Weights of a small mixture-of-experts language model, trained from scratch on English Wikipedia: 9 layers, a softmax router.
Below are experts of layer 4 (counted from 0) of a mixture-of-experts language model. Rows are named router (the router's row for the expert), up (a neuron's input weights, with its number), down (a neuron's output weights, with its number) and show model dimensions 0-127. Each number is 128 + 32 x the weight over its row's rms, rounded and kept within 0 to 255.
After each expert's rows: "comes after" lists some tokens at least twice as common just before its tokens as in all text; "comes before" lists some tokens at least twice as common just after its tokens as in all text. This comes from a sample of Wikipedia text that the model never trained on. Tokens count by the router's weight.

# expert 120
router [122 150 119 135 142  69 120 157 176  70 109 105 131  98 154  59 163 116 106 144 165 134 142 154 125 130  61 121 110 167 157 148 124 163 198 139 155  79 192  99 106 166  98 154 118 105  71 111 132  67 151 150 142  98 141  95 123 115 114 133 155 148 160 129 147 153 151  87 104  90 132  79 169  94 162 147 185  97 151  88  94 156 158 127  98  99 117 165 185  91  70 145 147 100 160 108 166 130 114  76 158 142  83  56 117 103  85 194 175 151 138 120 128 160 136  87  87 120 123  91 155 114 188 144 121 150 135 142]
up0 [ 80 131 125 159 121  95 139 211 105 205 127 142 137 143 177  89 162 189  94 167  86  86 101 112 111  88  69 118 121 153 141 138 140 159  88 117 105 136 156 130 110 133  95  96  97 119 208 100 170 167 145 149 138 168 145  78 121 109 147 116 101 131 175 175 186 103 125 120 162 123 114 115 159 132 170 141 132 154  96 108 147 125 126 136 119 180 117 129 177  71 110  76 141 110 106 101 167 171 144 115 146  99 102 103 142 159 118 145 116 136 134 110   9 146 186  76 164 138 140 103 115  88 156  84 135 112 113 109]
down0 [169 121 113 128 146 152 157  76 180 134 157 155 117 149 132 137 165 144 123 118 158 113 127 166 175 126 103 131 178 167  75 148  60 165 135  94 162 200 122 124 134 140  97 177 141  48 164 185 214 129 132 104 124 118 156 134 117  88 129 134 176 168  84 142 170  74 119 131 202 102 109 126 135  65 134 113 132 143 105 144 133 155 141 140 109 180 122 153 114 152 166 154 177 118 120 103 162 143 108 116 107 128 182  66 102  85  87 105  86 132 122 160 119  85  84 132 127 161 150 119 138  47 127  93 165 111 153 152]
comes after: " |", " |  |", ") |", " |  |  |", " % |", "% |"
comes before: "| ", "|", "|  |", "-", "|---|---|---|---", "|---|---|---|---|---|"

# expert 63
router [115 129  93 155 146 138 134 135  92 123 127 148 120 140 160 201 119 182  82  64 115  73  82  99 116  90 140 152 117 118 148  72 180 112 153 139 131  93  91 178 133  93 165  58 132 174 147 163 127 148 128 129  93 170 184  58 164 121  79 132 112  93 122 101  90 126 149 160 174 120  74 128 136 148 136 138 151  91  72 141 176 104 129 118 177 147 122 103 133  82  83 151 158 141 181 160 169 148 176  97 116 102 118 196  88 109 120 104 134 124 112  81 106 105 154 129 152 100 122 101 117  70  68  78  94 120 131 158]
up0 [153 153 129 161 111 124 136 147 103 170 169 197 139  74 140  93 157 142 122 162 116 153 128 135  21 142 122 169  66 118 143  60 130 112  56 118  79 114 118 197 179  87 137 145 170 148 170 104 142 169 164 132 119 101 134 149 138 127 166 144 132 123 133  92 124  92 118 137 169 150  83 104 111  97 101 116 171  76 184  79 129  92 140 134 119 169  97 157  92 105 168 112 139  98 102 122 178 118 130 146  69 148  79  87 174 139  88 141  89 130  92 124 116 121 104 146 205  84 132 117 116 144 110 131 116 180 113 107]
down0 [157 159 133 111 148 149 132 137 157 136 121  93 157 136 120 137 114 139 125 107 104 107 151 128 147 153  41 115 129 166 178  99  67 100  85 121 157 120  96 153 112 161 141 117 181 106 129 147 164 124 140 139 134 125 153 177  94 119 171 141 131 133  73 221 133 139 167 115 120 154 116 110 160 139 127 152 153  96  69  33 132 186  99  86 142 180 130 165 143 179 143 158  66  99 131  87 111 143 150  86  91 163 126 174 116 122  57 172 116 105 132 122 148 209 163 133 108 182 144 174 149 165 133 132 100 139  91  84]
comes after: " (", "1", "2", ".", "–", "inc"
comes before: ")", ") | ", ") |", "),", "–", ")."

# expert 10
router [135 136 141 134 134  73 102 129  94 108 151  72 115  77 167 109 131 152 138 101 162 143 146 180 135 138 161 113 108 162 140 167  71 141 146 103 165 124 139 143 117 173 105 139 165 115  45 111 109  89  84  97 119 103 110 131 102 142  94 112 157 148 120 178 138 123 177  86 139 126 103 135 155  86 163 159 176  81 171 112  64 135 175 130 143  90 111 178  99 163 110 167 119 108 195  66 130  70 108  95 163 172  71  96 103 107 132 118 107 152 103 116 130 159  99 126  91  89  79 122 155 175 105 196 117  71 177  96]
up3 [120 153 142 136 118  76 138 134 167  99  59 140 149 141 150 123 155 106  69  82 142 118 139  74 113 183  88 163 137  97 136  60 165 150 147  85 116 126 129  44 110 215 107 138  92 159 136 194 133 167 168 180 126  94 120  78 143 124 157 128 157  85 183 163 163 140 105 141 166 176 129  91 159 119 136 107 146 184 119 170 169 100 110 176 114 114 182  78 132  89 139 101 143 122 127 182 155 186 147 115 130 124 132  91 101  73 177 115 137 152 110 125 109 124 132 150 131 104 178 151 124 115 114 100  88 116 158 106]
down3 [114  89  69 168 136 113 134 101 135 102 100 120  51 144 118  88 104 128 145  82  91 142 112  86 105 132 152 155 160  92 156 100 157 165 157 144  98 143 119  99 107 186  92 147  81 137 100 199 108 198 146 120  78 136 110 113 143 154 161  70 139  74 161  98 156 132 105 150 172 175 141 105 162 121 164 120  98 124 104 186 181  72 114 180  97 143 133  67 136  89  99  80 136 155  98 172 128 153 153 145 105  64 138 127 112 100 174 100 103 107 121 171  91 112  81 147  97  65 124 164 115 106 151  88 135 106 151 128]
comes after: " |", ")", ".", " |  |", " |  |  |", "% |"
comes before: "-", "| ", "|", "- ", "The", "|  |"

# expert 113
router [117 178 161 144 165  98 121 151 152 110 101 105 120 172 152 170 123 137 114 145 137  88 172 153 158  96 136  67 126 171 142 152 162 108 113 144 111  84 128 163 126 128 120 173 187 119 136 169 170  69 137 142  43 112 116  80 127  98 116 106 124 120 135 141 144 160 152 121 116 104 113 137 110 233  85 147  77 134 101 153 180 142  71 115 111 136 147 148 112 146 133 139  73 157  52 131 178 134 131 164 154 146  89 179 137 158 180 153 117 125 158 117 120 181  89  77  79 172 163  96 103 170 124 140 125 128 160  59]
up0 [206  83  97 157 133 190 125 127 141 101 147 172 142 114 109 123 149  86 123 135  70 141  89 106 100 167 108 139 122 125 141 113 106 125 123  68 122 114 129 189 148 116  93 126 125 119 133 122 117  97 162 159 145 118 137 131 208 116 130  95 130 123  86 109 163  76  76 137 125 136 116 124  82  81 120 143 106 144 108 115 106 124 143 120  69 100  74 144 133  84 149 189 159  89  83 147  62  98 108  38  92 132 136 100 135 133 106 141 125 103 116 118 116  69 246 120 187 143 109 148 170 123 127 155  77 148 142 167]
down0 [113 141 147 146  97 113 112 177 154 168 138 151 147 110 139 155 149 147 140  55 152 120 100 166 146 161 122 161 136 112 129 139 136 109 109  76 109 120 150 109 149  99 129 172 170  85 180 131 121  72  80 174 201 154  90 139 149 178 154  65 144 156 123 131 117  63  92 121  87 122 157 127  88 181  80 116 174 111 102 145  93 137 146 141 124 109 100 149 114 107 103 177 112 152  71 112 106 162 146 108  77 125 100 129  73 155 135 190 167 161 111 117 158  89 170  47 153 204  96 140 112 138 136 121 161 176 138 180]
comes after: " The", " the", ", the", "The", " of the", " that the"
comes before: " was", " of", " of the", " is", " were", "=="

# expert 16
router [160  87 150 133 120 129  89  64 117 139 105  92 121 115 101 113 124 133 104 100  59 113 130 179 130 143 110 137  66  96 172 131 121 153 150 144 158 165 154 105 172  72 171  49  96 109 137 120  45 167 178 156  99 147 120 134  81  91 169 158 130 180 115 160  84 180 121 161  62  91 117 133 137 112  84 176 133  78 125 136 112 114  95 167 111 115 138 104 114 125  97  78 180 159 144  70 125 103 153 115 106 120 153 155 115 111  90 163 118 157 157 167 136 128 141 162 151 127  79 186 118  94 120  74 147 158 126  71]
up0 [172 141 179  91 105 130  94 125 135  74  95 175 144 119  92 168  78 133  99 128 138 128 128 110 125 151 158 158 167 161  78  35 128 137  66 117 108 124  70  87 108 129 145 146 125 150  90  99 170 134 142 224 181 125 124 143  94  88 165 134 169 143  78 237 130 100  69 169 161 132  66 146 105 145 116 100 114  93 109 142 137 193 114 136 119 159 141 156 112 173 147 151  82 121 136 116 137 151 131 151 125 130  81 149 170  91 148 123 126 131 111  81  87  92 138 110 103  93 117 144 149 146 143 156 129 118 110  96]
down0 [122 183 100 161 177 196 166 105 162 105  80 115 106 170 134 112  95  96 128 137 120 152 120 130  66 148 131 130 109 149  91 164 110 130 142 199 155 124 126  75 120 199 133 155 220 151 151 130  84 171 112 121  88 169 159 167 111 151 153 112 146 127 131  94  87 117  70  72 154 164 148 118 147 113 132 151 176 134 145  72  92 177 106 133 106 138 141 170 147 164  99 140 117 124 113 101 100 115 108 171 114 190 144 155 120 124  96 162 118 111  87 168 130  81 192 170  94  89  73 121 145 121 118 151 191 120 132 156]
comes after: " | ", "0", "; ", "k", "1", "ik"
comes before: " | ", "0", " |", "; ", "–", " | −"

# expert 25
router [130 107 154 128 115 158 171  94 181 119  93 145 152 119  98  82 108 143  88  57 109 105 124 116 144  81  23 102 147 170 192 155  89 142  82 137  87 112 133 175 117 171 162 116 141 156 161 107 156 145 157  66  88 136 156  96 175 117 101 152 119 158 171 179 122 116 155 142 101 155 149 160 145  99 136 157 105 145 114 116 102 113 107  80  82 147 127 125 143 161  57 118  93 132 150 146 121 143 137  88 156  72  69  96 127  88 153 149 142 110 142  90 103 113 181  89 109 111 115 132  60 143  69 182 145 153  99 111]
up0 [ 93 113 186 193 123 110 155 110 112 176 153 159 152 132 123 111 136  81 120 120 142 108  79 127 125  70 164 140 141  93  95 147  76 212 162 131 135  84  78 126 112  76 126 161 184 100 124 158 131 160 154 153 139 152 113 144  85  90 143 142 136 133 150 130 105 100 110 116 122 105 136 176 126 184 131 146 202 113 132  98 169  65  66 101  29 105 156 110 145 182 140 127 136 151 180 147 104 115  69 133  83 125 141 105 144 151 143  72 116 167 176 145 106 114  89 121  85 123 125  94 162 149 114 109 175 133 134  86]
down0 [101 120 115 133 111 114 131 150 104 151 133  82 102  74 106  84 137 113 121 131 125 153 102 122 101 126  91 143 118  95 149 104  54  51 145 172 144  97  79 162 116 113 135 183 104  95 129  96 127 147  85 133  83 138 118 124 101 128 157  99 126  81 126 138 105 178 111  51 162 170 153 119 143 154 138 139 101 118 159 168 130 117 132  93 160 142  92 145 158 103  50 131 139 149  99  37 170 141 109 136 117 205  94 140 143 159  95 167 153 201  84 132  89 193 114 201 150 106  92 123 118 191 144 130 155 118  98 121]
comes after: "′", "°", "°N ", ") | ", " | ", "."
comes before: ".", "″N ", "′", "6", "8", "7"

# expert 111
router [107 122 153 159 160 157 174 102 118  81  98 157 136 141  77 153 148 141 122 156  70 144 159 124 136 155 157 124 191 129 210 132 135 132 111 163 141 117 163 177 153 110 111 118 127 175 137 171 120 148 190  60 116 150 160  30  96 127 110 143 153 122 150 120 146 138 109 125  85 164 100  95 150  89 117 144  62 130 101 132  76 108 137 120 109 136 157 106  45 104 130 154  92 125 187 118  97 166 146 131 165  72 162 151 148 104 155 127 115 182 120 152 158 151 131 131  88 104  98  89  81 120  59 113 131 105  64  97]
up0 [226  80  91 115 140 189 170 124 129  38 155 143 139 124 141 110 120 154  69 114 104 134 137  90  91 123  98 112  72 125 147 100 130  95 144  70  89 118 109 122  71 131  97 110 106  96 102 114  84  94  90 164  73 136 119 139 112 153 147 128 181 129 152 119 159 131  94  93  79 146 140 189 118 139 142 103 131  95 170 123 132 146  91 153 141 162 167 126 158 110  83  89 129 186  93 126 129 110 158  88 182 148 118 116 130  99 138 180 128 125  51 139  57 154 150 134 107  77 122  75 157  86 138 136  94 111 115 130]
down0 [ 95 123 142 127 111 114 211  63  77 178 145 135  61 171  97  88 149 173 152 133 144 118 128 163 157 125 152 138 101  47  65 116 155 125 122 128  85 154  95 104  94 120 181 162 110 121 146 158 108 128 151 126 152 132 105 131  93 118  72 127 148 131 100 134 106 207 119 172 107 117 126  97 109 134  97 121 133 231  99 105 143 120 107  79 149 164 132 187  80 189 145 154 110 135 156 103  93 137  82 114  70 101 132 173 100 109 150 124 151 120 163 127 180 106 131 110 162 134  93 177 156 116 132 130 161 173 143 126]
comes after: "2", "1", ":", "6", "-", " JP"
comes before: " |", " | ", ".", "\n", " | — |", "°W"

# expert 37
router [166  72 175 169 118 154 137 118 134  99 129 136 155 149  90 118 126 104  84  41 109  97 105 167 150 166 170  80 174 145 146 103 131 159 157  77 194  72 148 142 165  89 114 121 114 169 162 118 187 189 120 115 123 173 164  86 143 149  94 191 118 109 131 151 114 116 133 161 188 164 119 114 137  70 163 170 121  75  95 136  91 101 126 158 126 115 116 148  91 126 129 180 123 103 144  94 106 185 120 102 165 128 119 162  96  99 159 107 108 108 156 115 143 172 163 137  72 101  83 149 136 168  78 140 139  81  95  97]
up3 [ 82 165  91 106 173 133 145 109  92 128 143 124 139 135 147  86  93 186 166 133 140 129 151 139 152 111  56 146  56 114  98 166 107 141 146 176  86 184 144 126 163 137 141 128 134  78  97 185 109 125 172 140  53 150 113 126 135 140 129  95 154 102 131 107 140 122 157 125 101 152 169 122 123 120 144 122 144 180 148 123 197  96 147  70 155 129 145  63 157  83  79 122  91 159 121 172 123  98 155 129  98 156 165 113 134 193  86 124  92 112  66  49  93  59 162 150 111 143 131 164 105  81 180 128 120 134 134 140]
down3 [ 80 165  93  80 117 127 167 177  65 136  91  88  92 175 124 128 144 142 161 140 128 141 170 109 165 135 116 137  83  84 108 125 128  76 136 167  46 165 157 113 133  72 161 131 162  78  97 156 141 134 101 167 163 155 120 145 162 100  91 100 141 151 172 110 107 133 166 138  81 100 145 108  95 186 133 109 120 132 143 171 110 116 159  87 182 124 122  84 156 164  92  75  62 125 130 139 123 141 102 190 100  70 135 192 133 126 124 104  46 103 112 139 129 127 153 147 179 159 173 128  91 149 164 139 132 115 123 168]
comes after: "1", "6", ".", "7", "8", ","
comes before: " | ", " |", "–", "°N ", ".", ")"

# expert 48
router [146 120  75 163 180 130  99 106  83  85 225 115 121 114  98 187 124 104  95 130 106 178 142 124 135 110 146 167 113 124 161 134 107 162 142 142 138 104 110 220 149  90 153 117 153 104  74 123 135 135 136 150 126 126 155  85 164 117  67 160 100  96 125 150 151 108 120 158  90 116 138 128 146  84 173 148 112 125  51 152 136 127 156 105 133 126  90 119  77 125 102 197  95 126 127 101  79 107 182 130 138  87 139 133  83 184 120 173 100 194  77 118 143 121 127  81 150 141 176 157  96  96  64 118 106 143 100 167]
up3 [118 138 141 100 107 135 107  59 161 156 152 137 162 131 118 156 139 159 142 117 155 136 149 133 105  63 125  88 140  76  84 198 123 148  79 124  94 140 138 144  77 169 112 111 168  96  74 191  66 129 113 109 187  42 124 129 140  92 139 114 181 140 151 181 164  98 141 187  92 117 135 117 139 100 169 109 110 136  92 159  87 129 121 142  83  99 158 133 139 116 103  81 174 157 144  83 112  64 113 126 129 106 147  61 123 132 120  88 113 117  69 116 109  96 175  86  86 127 107 105 125 115 134 164 152 151 134  56]
down3 [138 144 173 164 102 170 165 184 134 137 119 129 155 132 159 110 149 140 178 130 127 138 127 168 159 170  83 101 136 135  58 108 155  75 166 126 114 123 128 132 191 138 187 110 149 114 128 178 132  77 131 158 191 149 185 186 137 123 128 144 123 114 109 153 101 143 150  96 185 148 146 168 179 115  92 114  98  85 136 129 156  98 171 102 101 111 115  37 135  70 135 108 143  93 165  87 127  99 139 111 118 100 117 117 125 128 107 107 148 128 131 118 193 129  61  49  65 141 136 170 102 182 157 157  79 123 108 147]
comes after: "-", "\n", "\n\n", "- D", "- Years: Team /", "- C"
comes before: "\n", ":", ": ", " by:", "\n\n", ": L"

# expert 9
router [187 120 149 187 116 148 154 169 169  66 151 137 152  89 145 144 163  99 110 115 121 126 116 151 123 137 156 135 120 151 155 107 120 104 164  83 191 110 178 155 119 129  51  81  89 175 156 122 129 153 162 126 129 161  89 107 156 120 145  55 120 139 105 121 100  74 126 148 171 163  76  91 119 109 147 126 112  73 163 140 126  96 168 172 110 110  92 119 114 114  93 176 149  79 158 114 201 176 155 130 163 137 106 102  84  83 122 156  97  82 159 127 154 105 218 114  73 144 107 159 174 131 131 176 126 136 131 117]
up1 [ 97 138 159 128 135 168 201 160 163 114 155 156 132  72 163 128 179  76  95  85 158 125 129 124 113 123 141 154 106 158 150  96 119 160 151  86 124 120 134 172 135 127 147 104 151 125  84 118 128 110 173 156 139 169 137 102 133  69 165  94  97 194 132 145 164 143 224 135 134 121 108 121 116 146 123 120 121 135  70  46 177 119 128 127 116 149 119 144 149 112 116  96 109 150 174  78 129 141 102 126 139  85 208 131  65 147 183 120  99 157 188 141  85 166 181  89 140  77 128 137 151 197 135 131 143  96 167 101]
down1 [148 152 121 120 162 126 150 135 152  74  95 115  71  78 137 103 117 107 101 127 132 116 177  92 137 191  88 176 163  74  93 143 121 103 164 146 107 122 149 127  22 127 101 161  57 133 144 112 117 122  81 118 130 141  94 163 126  31 164 147 191 110 120 145 100 121 160  99 123 151 118 127 101 139 147 120 175 119 144 118 136  88 158  67 111 157 139 107 121 134 180 209 121  79 134  86 108 152 108 126 106 144 120  83 112 148 153 122  70 158 181 135 184 132 120 165 141 128 150 170 103 128 180  95  88 110 117 148]
comes after: "1", ",", "0", "2", "3", "5"
comes before: "0", "1", "2", "3", "94", "30"

# expert 43
router [105 148  66 124 185 143  76 163 123  93 139 176 143 139  78 111  97 135 127  47 101 178 102 133 154 163  97 126  73 159 159 160 162 148 114 130 128 122 109 192 145 106 137  88 145 132 141 139 108 103 159  37 112 150 146 116 165 103 140 148  98 137 139 129 161  45 122 116 157 108 143 144 137 123 131 123 100 116  77 144 188 148 160 105 159 135 158 112 148 183 171  98  87 147 134 137  83 130 140 167 179  88 187 147 157 164 124 123 141  88 104 147 165 146 102 149  62  48 123 170 116 156 102 106 133 140  72 119]
up3 [151 131 159 157 163 109 122  82 180  90 105 145 135  51 141 135 111  96 129 184 183 145 160 118 113 159 168 100 106  95 127 170  86 132 106 120 149 100 104  95 107 122 123 162 216 113 153 149 179 154 116 150 119 148  86 183  50 135 148 155 114 103 117 121 126 120 127 186 135 126 149 154  95 146 189 142  95 179  98  80 143 172 125 121 132  98 110 116  70 148 181 169 170  76  61 119 115  62 156 150 118 159 130 117 150 119 116 118 113 108  99 111 157  92  88 107  93 172 158  94 114 182 144  79 137  94 163 116]
down3 [137 129 120 210 108 138 139 163 168 152 110  93 133  69 100 157  85 116 121 100 117 121 136 151 128 122  70 126 126 144  68 147 109 113  50 149 187  69  46 128 107 107 124  81 124  97 101 106 134 136 141 147 105  97  99 103 125 140 150 200  99 112 130 140 133 162 166 108  97 144  85 123 137 118 123  89 176 127 109 104 148 159  98  72 155 119 150 129 100 111 115 152 153 106 135  51 156 110 142 108 189 189 139 102 162 191  58  87  77 160 134  82 117 141 143  78 113 145 127  95 114 158 152  68 135 126  88 129]
comes after: ".", "\n", "|  |", "| ", " | ", "–"
comes before: " | ", " |", "% |", "; ", " |  |  | ", "\n"

# expert 12
router [ 96  90 114 117  97 156 127 103 123 114  85  56 105 176 149 118  89  86 153  98 183  80 152 117 168 101  84  75 169 122  63 118 182 146 161 125 172 122 135  59 128 156 126 165 137 136 107 102 147 111 134 153  80 168  74 120  92 197 137 170 115 129 121 138 117 132 151 132 134 188 164 105 143 144 177 135  97 166 128 147 131  73 147 168 138 128 117 125 113 131 116 173 117 146 169 120 140 142  56  92  95 173 115 101  66 150 182 111 114 114 116 103  67 135 157 125 112 160 108 129 138 177 159 112 137  77 158  55]
up0 [123 134 110 110 166 110 122 171  88 198 154 131 130 124 158 177 128 136 134 115 121 123  81 110 110 119 215 141 112 165 159 203 140 176 172 109 212 121  42 165 144 114 130 131 121 136 140  75 112 143 196 103 127 108 157 219 130 170 140 122 141 130 145 126 157 160 134 128 105  94 118 164 101 126 107 165 177 114  84  93 163 165  83 191 142 137  97 150 166 115  86 120 152  89 124 117 107 158 179 162 149 102 154 177 117 125 131 109 128 157  92 175 119 120 131 180 131 114 158 117  98 128 139  77  98 158 104 167]
down0 [ 99 158 136 132 145 109 178 222 132 174 168 179  91  69 164 118 116 136 142 162 125 163 114 164 128 119 111 207 137 169 155 136 149 125 141 125 138 115  93 181  75 134 129 139 126 141 154 102  69 104 159 132 130  42 140 209  99 129 171 164 110 158 133 161 122 138  96 112 116 106 122 220 127  99  93 166 135 123 135  94 139 116  94 112 130 159  91 132 125 150 165  84 141  61 129 115 125 148 114 181 138  89 119 101 117 121 126 103 113 123 102 181 132 145 134  97 176 128 194 172 134 130  71 147 109 132 107 191]
comes after: " ", " in ", " | ", " on ", " of ", ", "
comes before: ".", "th", ",", ", ", "–", " million"

# expert 28
router [107 181 125 138 129  78 139 128 138 106 115 106 123  86  65 158 165 100 104  91 151  96 112 102 169 117  37 134 128 124 157 105  49 171 129 162 125 127 139 162 112 118  86 104 207 110 147 173 156 110 127  76 172 131 115  93 123 117  84 166 152 113 167 120 112 121 138 151  62  77 117 100 141 140 174 175 146 108 158 109 113 135 114 116 161 157 103  94 117 164 109 156  73 142 130 143 111 113 138 146 137 121 128  69  66 182 113 181 141 161 121  70 103 183  97  76 156 101  77 153  75 109  90 153 121 152 132 102]
up3 [121 136 110 115 115 174 130 126  93 148 128 131 154 149 179 114  83 127 104  39 145 176 189 114 144 110 123 152 101 117 106 157 134 157 117 110 103 140 109 211  78  77 127 152 154  86 110  46 140 125 125  71 161 126 126 180  92 107 138 123  95 125  94 100 137  88 115 131 113 123  89 172  99  89 145 124  88 155 122 115  71 164 155 137 162  83 142 129 100 119 170  85  78 132 125 143 147 144 106 166 160 130 128 130 136 143 113  74 131  83 134 105 113 151 137 139 129  62 107  86 131  30 175  54 129 153 173  83]
down3 [161 146  98  85  82 144 127 161 138 123 156 150  57 140 127 116 139 177  95  98 140 123 111 170 155 120 135 123 130  69  85 121 114 171 140 135 128 126 114 170 100 143  83 175 162  98 185 128 206 124 128 115  76 117 192 173  85 164 130  53 103 171 116 103  80  64 113 176 106 105 112 182 121 126 127 132 146  92 136 124 141 133 143 221 168 126 111 110 148  90 149 118 140 125  85 138 105 110 110 128 179 113 135 177 129 134  62 143  91 167 102  77 138 185 162 135 184 176 142 133 134 165 125 142 142 112 105 100]
comes after: "==", ".", "\n\n", " ==", "°", "==="
comes before: "\n", "\n\n", "The", "′", "==", "==="

# expert 24
router [123  99  73 112 162 162 114 131  55 130 149 124 152 144 109 123 111  78 186  44 115 150 120 107 129 113 134 150  64 163 173 142 141 168 128  91 175 145 157 120 105  75 126 127 124 106 140 146 102 178 143  64 109 181 131  57 141  75 118 111 162 102  93 133  90  54 140  90  91  95 102 149  92 135 143 124 113  90 117 167 133 115 139 147 165 161  84  82 129 104  84 106 126 155  65 162 135 145 122  81 124 154 175 102 134 112 118  79 110 110 114 180 105 115 131 119 134  82  50 110 119 113 133 125 111 178 165 178]
up3 [108 154 120 114 124 188 105 126  90  57 114 147 178 126 102 138 132  83 121 101 147 153 169 151 145 132 123 147 150 154 146 108 105  95  92 116  95  46 109 182 161 111 166 133 133 130  60  32 115 105 123  85 116 108 143 102 107 129 144 138 126 148 132 116 159 144 142 142 144 117 135 128 135 141  81 136  65 182 153 115 102 135  94  83 150 140 101 196 149 153 143  79 108 148 122 174 124  88 174 108 127 125 132 163 150 135 111 160  53 121  62 145 174 179 131  56 151 102 154  69 153 107 101 180 140 115 182  96]
down3 [124 133 120  90 138 100 134 158  84 121 177 118 150 110 106  57 155  55 117 152 105 147 170 161  83 138 174 127 102  86 203 148 173 161 173 125 114 140 118 130 183 141 145  55  89 133 129 182 158 138 132 134 101 117 186 151 122  96 118 127  74 102  96 143  60 190 156 154  72 139 145 103 133 160  87 147  86 128 138 122 113  81 101  90  88 130 141 140 133 117 154 144  66 183 122 201 131 149 143 116 155 135 140 160 168 129 135 193 185 100 127 149 168 137 123 151 134 123 122 119 132 135  99 106 171 121 186 166]
comes after: "–", "0", "\n", " / (", "2", "| Total"
comes before: "\n", "2", "- ", "; ", "0", ")"

# expert 99
router [176 116 116 109 179 175 116 110 115 133 126 149 120 197  71 171 109 186 106  74 121 114 120 112 105 141 120 160 145  92 137  81  80 148 180 100 157 145 183 183 147 113 147 131 116  89 111 150 132 117 120 179 171 147 169  89 191 143  60 120 175 155 163 117 127 129 125 180 139 135 117 129 141 101 169 137 156  83 125 152 108 127 128 164 118 137  97 128 140 133 106 199 169 114 132 129 135  89  88  97 129 144  64 100  92  87 150 177 106 185 141  52 140 113 188 127 120 134  74 134 144 110  76 159 115 164 177 167]
up3 [ 81 175 102  83 116  83 136 116 168 131 138 144 100 119 156  46 137 110 140 126 143 144 156 108 155 124 157 139 152 141  95 154 152 138 116 176 148  74 121 101 153 186 101 107 132  71  91 147 105  88 128 130 157  87 128 158 115 171 145  82 127 129 119 111 121 119 144 122 135 155 144 174  53  86  87  99 104 136 184 102 107 181 152 149 136 108 149 210 190 149 159  98 155 127 133 134 175  70 104 122 165 136 114 151  95 115 174  93 145 118 177 159 183 172 124  84 128  81 158 176 108 201 171 114 188 127 114 139]
down3 [123 206  66 107 138 142 107  53 142 129 134 160 113 161 117 131  89 142 135  85 124  62  89 129 173 119 104 100 130 157  84 186 189 130  98 136 138 137 162 110  86 120 130 190 194  95 155 129 142 100 124 167 129 115 126 136 109 149 146  99 147 138 137 136 129  95  67 162 103 111 184 162 110  83 143 196 137 176  91 124 119 186 155 107 158 187 101 107 180 174 127 127  77 126 132 132  68 144 144 164 116 155 139 138  93 158 108 110 160 130 131 195  82  96 128 125 113 153 110 133 120 163 181 115 175 104 159  85]
comes after: "1", ", ", " (born ", "- Born:", "2", "6"
comes before: "1", "2", "0", ")", "–", "3"

# expert 106
router [134 152 100 119 141 136 109 131 150  84 128 108 148 137  78 150 168  60 119  83  82 134 109 125 123 162 160 133 102  91 130 151  81 141 118 137 169 137 154 151 110  65  94  87 206 136 169 177 195 164 157  94  91 104  85 126 184 145 140 113  75 182 138  63 180 117 152 107  63  98 111 109 162  76 120 150 131 101 155 153 182 109  97 148 158 153  68 125 117 144 112 160 113 160 101 117  63 107 195 186 138 120 122  91 116  88 143 133 128 112 137 105  99 144 130 120 130 111  64 145 115  96 100 104 113 115 108 183]
up3 [132 138  89  81  92 132  98 122 104 123 104 134 100 135  27 181 109 147 142 161 149 137 122  68 135 144 120 177  94  98 220 141 141 105 165 170  94 144  95 190 143 116 148 127 122  92 139 121 153 140 151 139 143 111 124  84 157 173 118  66 155 106 172 102 137 114 121 121 117 111  82 101 124  48 140 149 118  80  97 183 104  75  91  52 139 152 116 118 144 124 148 135 109 122 151 101 108 158 155 131 118 136 105 118 121 169 122 103  85  93 164 135 100 154 152 185 166 113 101 112  91 163 110  98  34 146 112 167]
down3 [136 112 119 148  93 123 162 148 255 125 146 123 119 188 141 136  82 112 169 149 120 140 118 215  28 127 101 157 100 146 124 122 147 159 103  66 126 106 110 138 114 165  69 133 133 107 128 106  92 108  98 154 133 111 165 119  84 149 141 122 117 112 106 177 109 135 168 108 119 128 154 109  90 159 133 123 184 151 111  91 160 135  66 122 144 109 128 122 165 148 120 144  67  63 142  97 116 140  88 127 148 125 156 133 129 167  62 160 154 153  99 170 138 160 106 128 151 177 179 190 110 174  95 135 165 117 134 121]
comes after: " P", "1", "3", "P", "2", "p"
comes before: "0", "\n", "1", "3", "2", "′"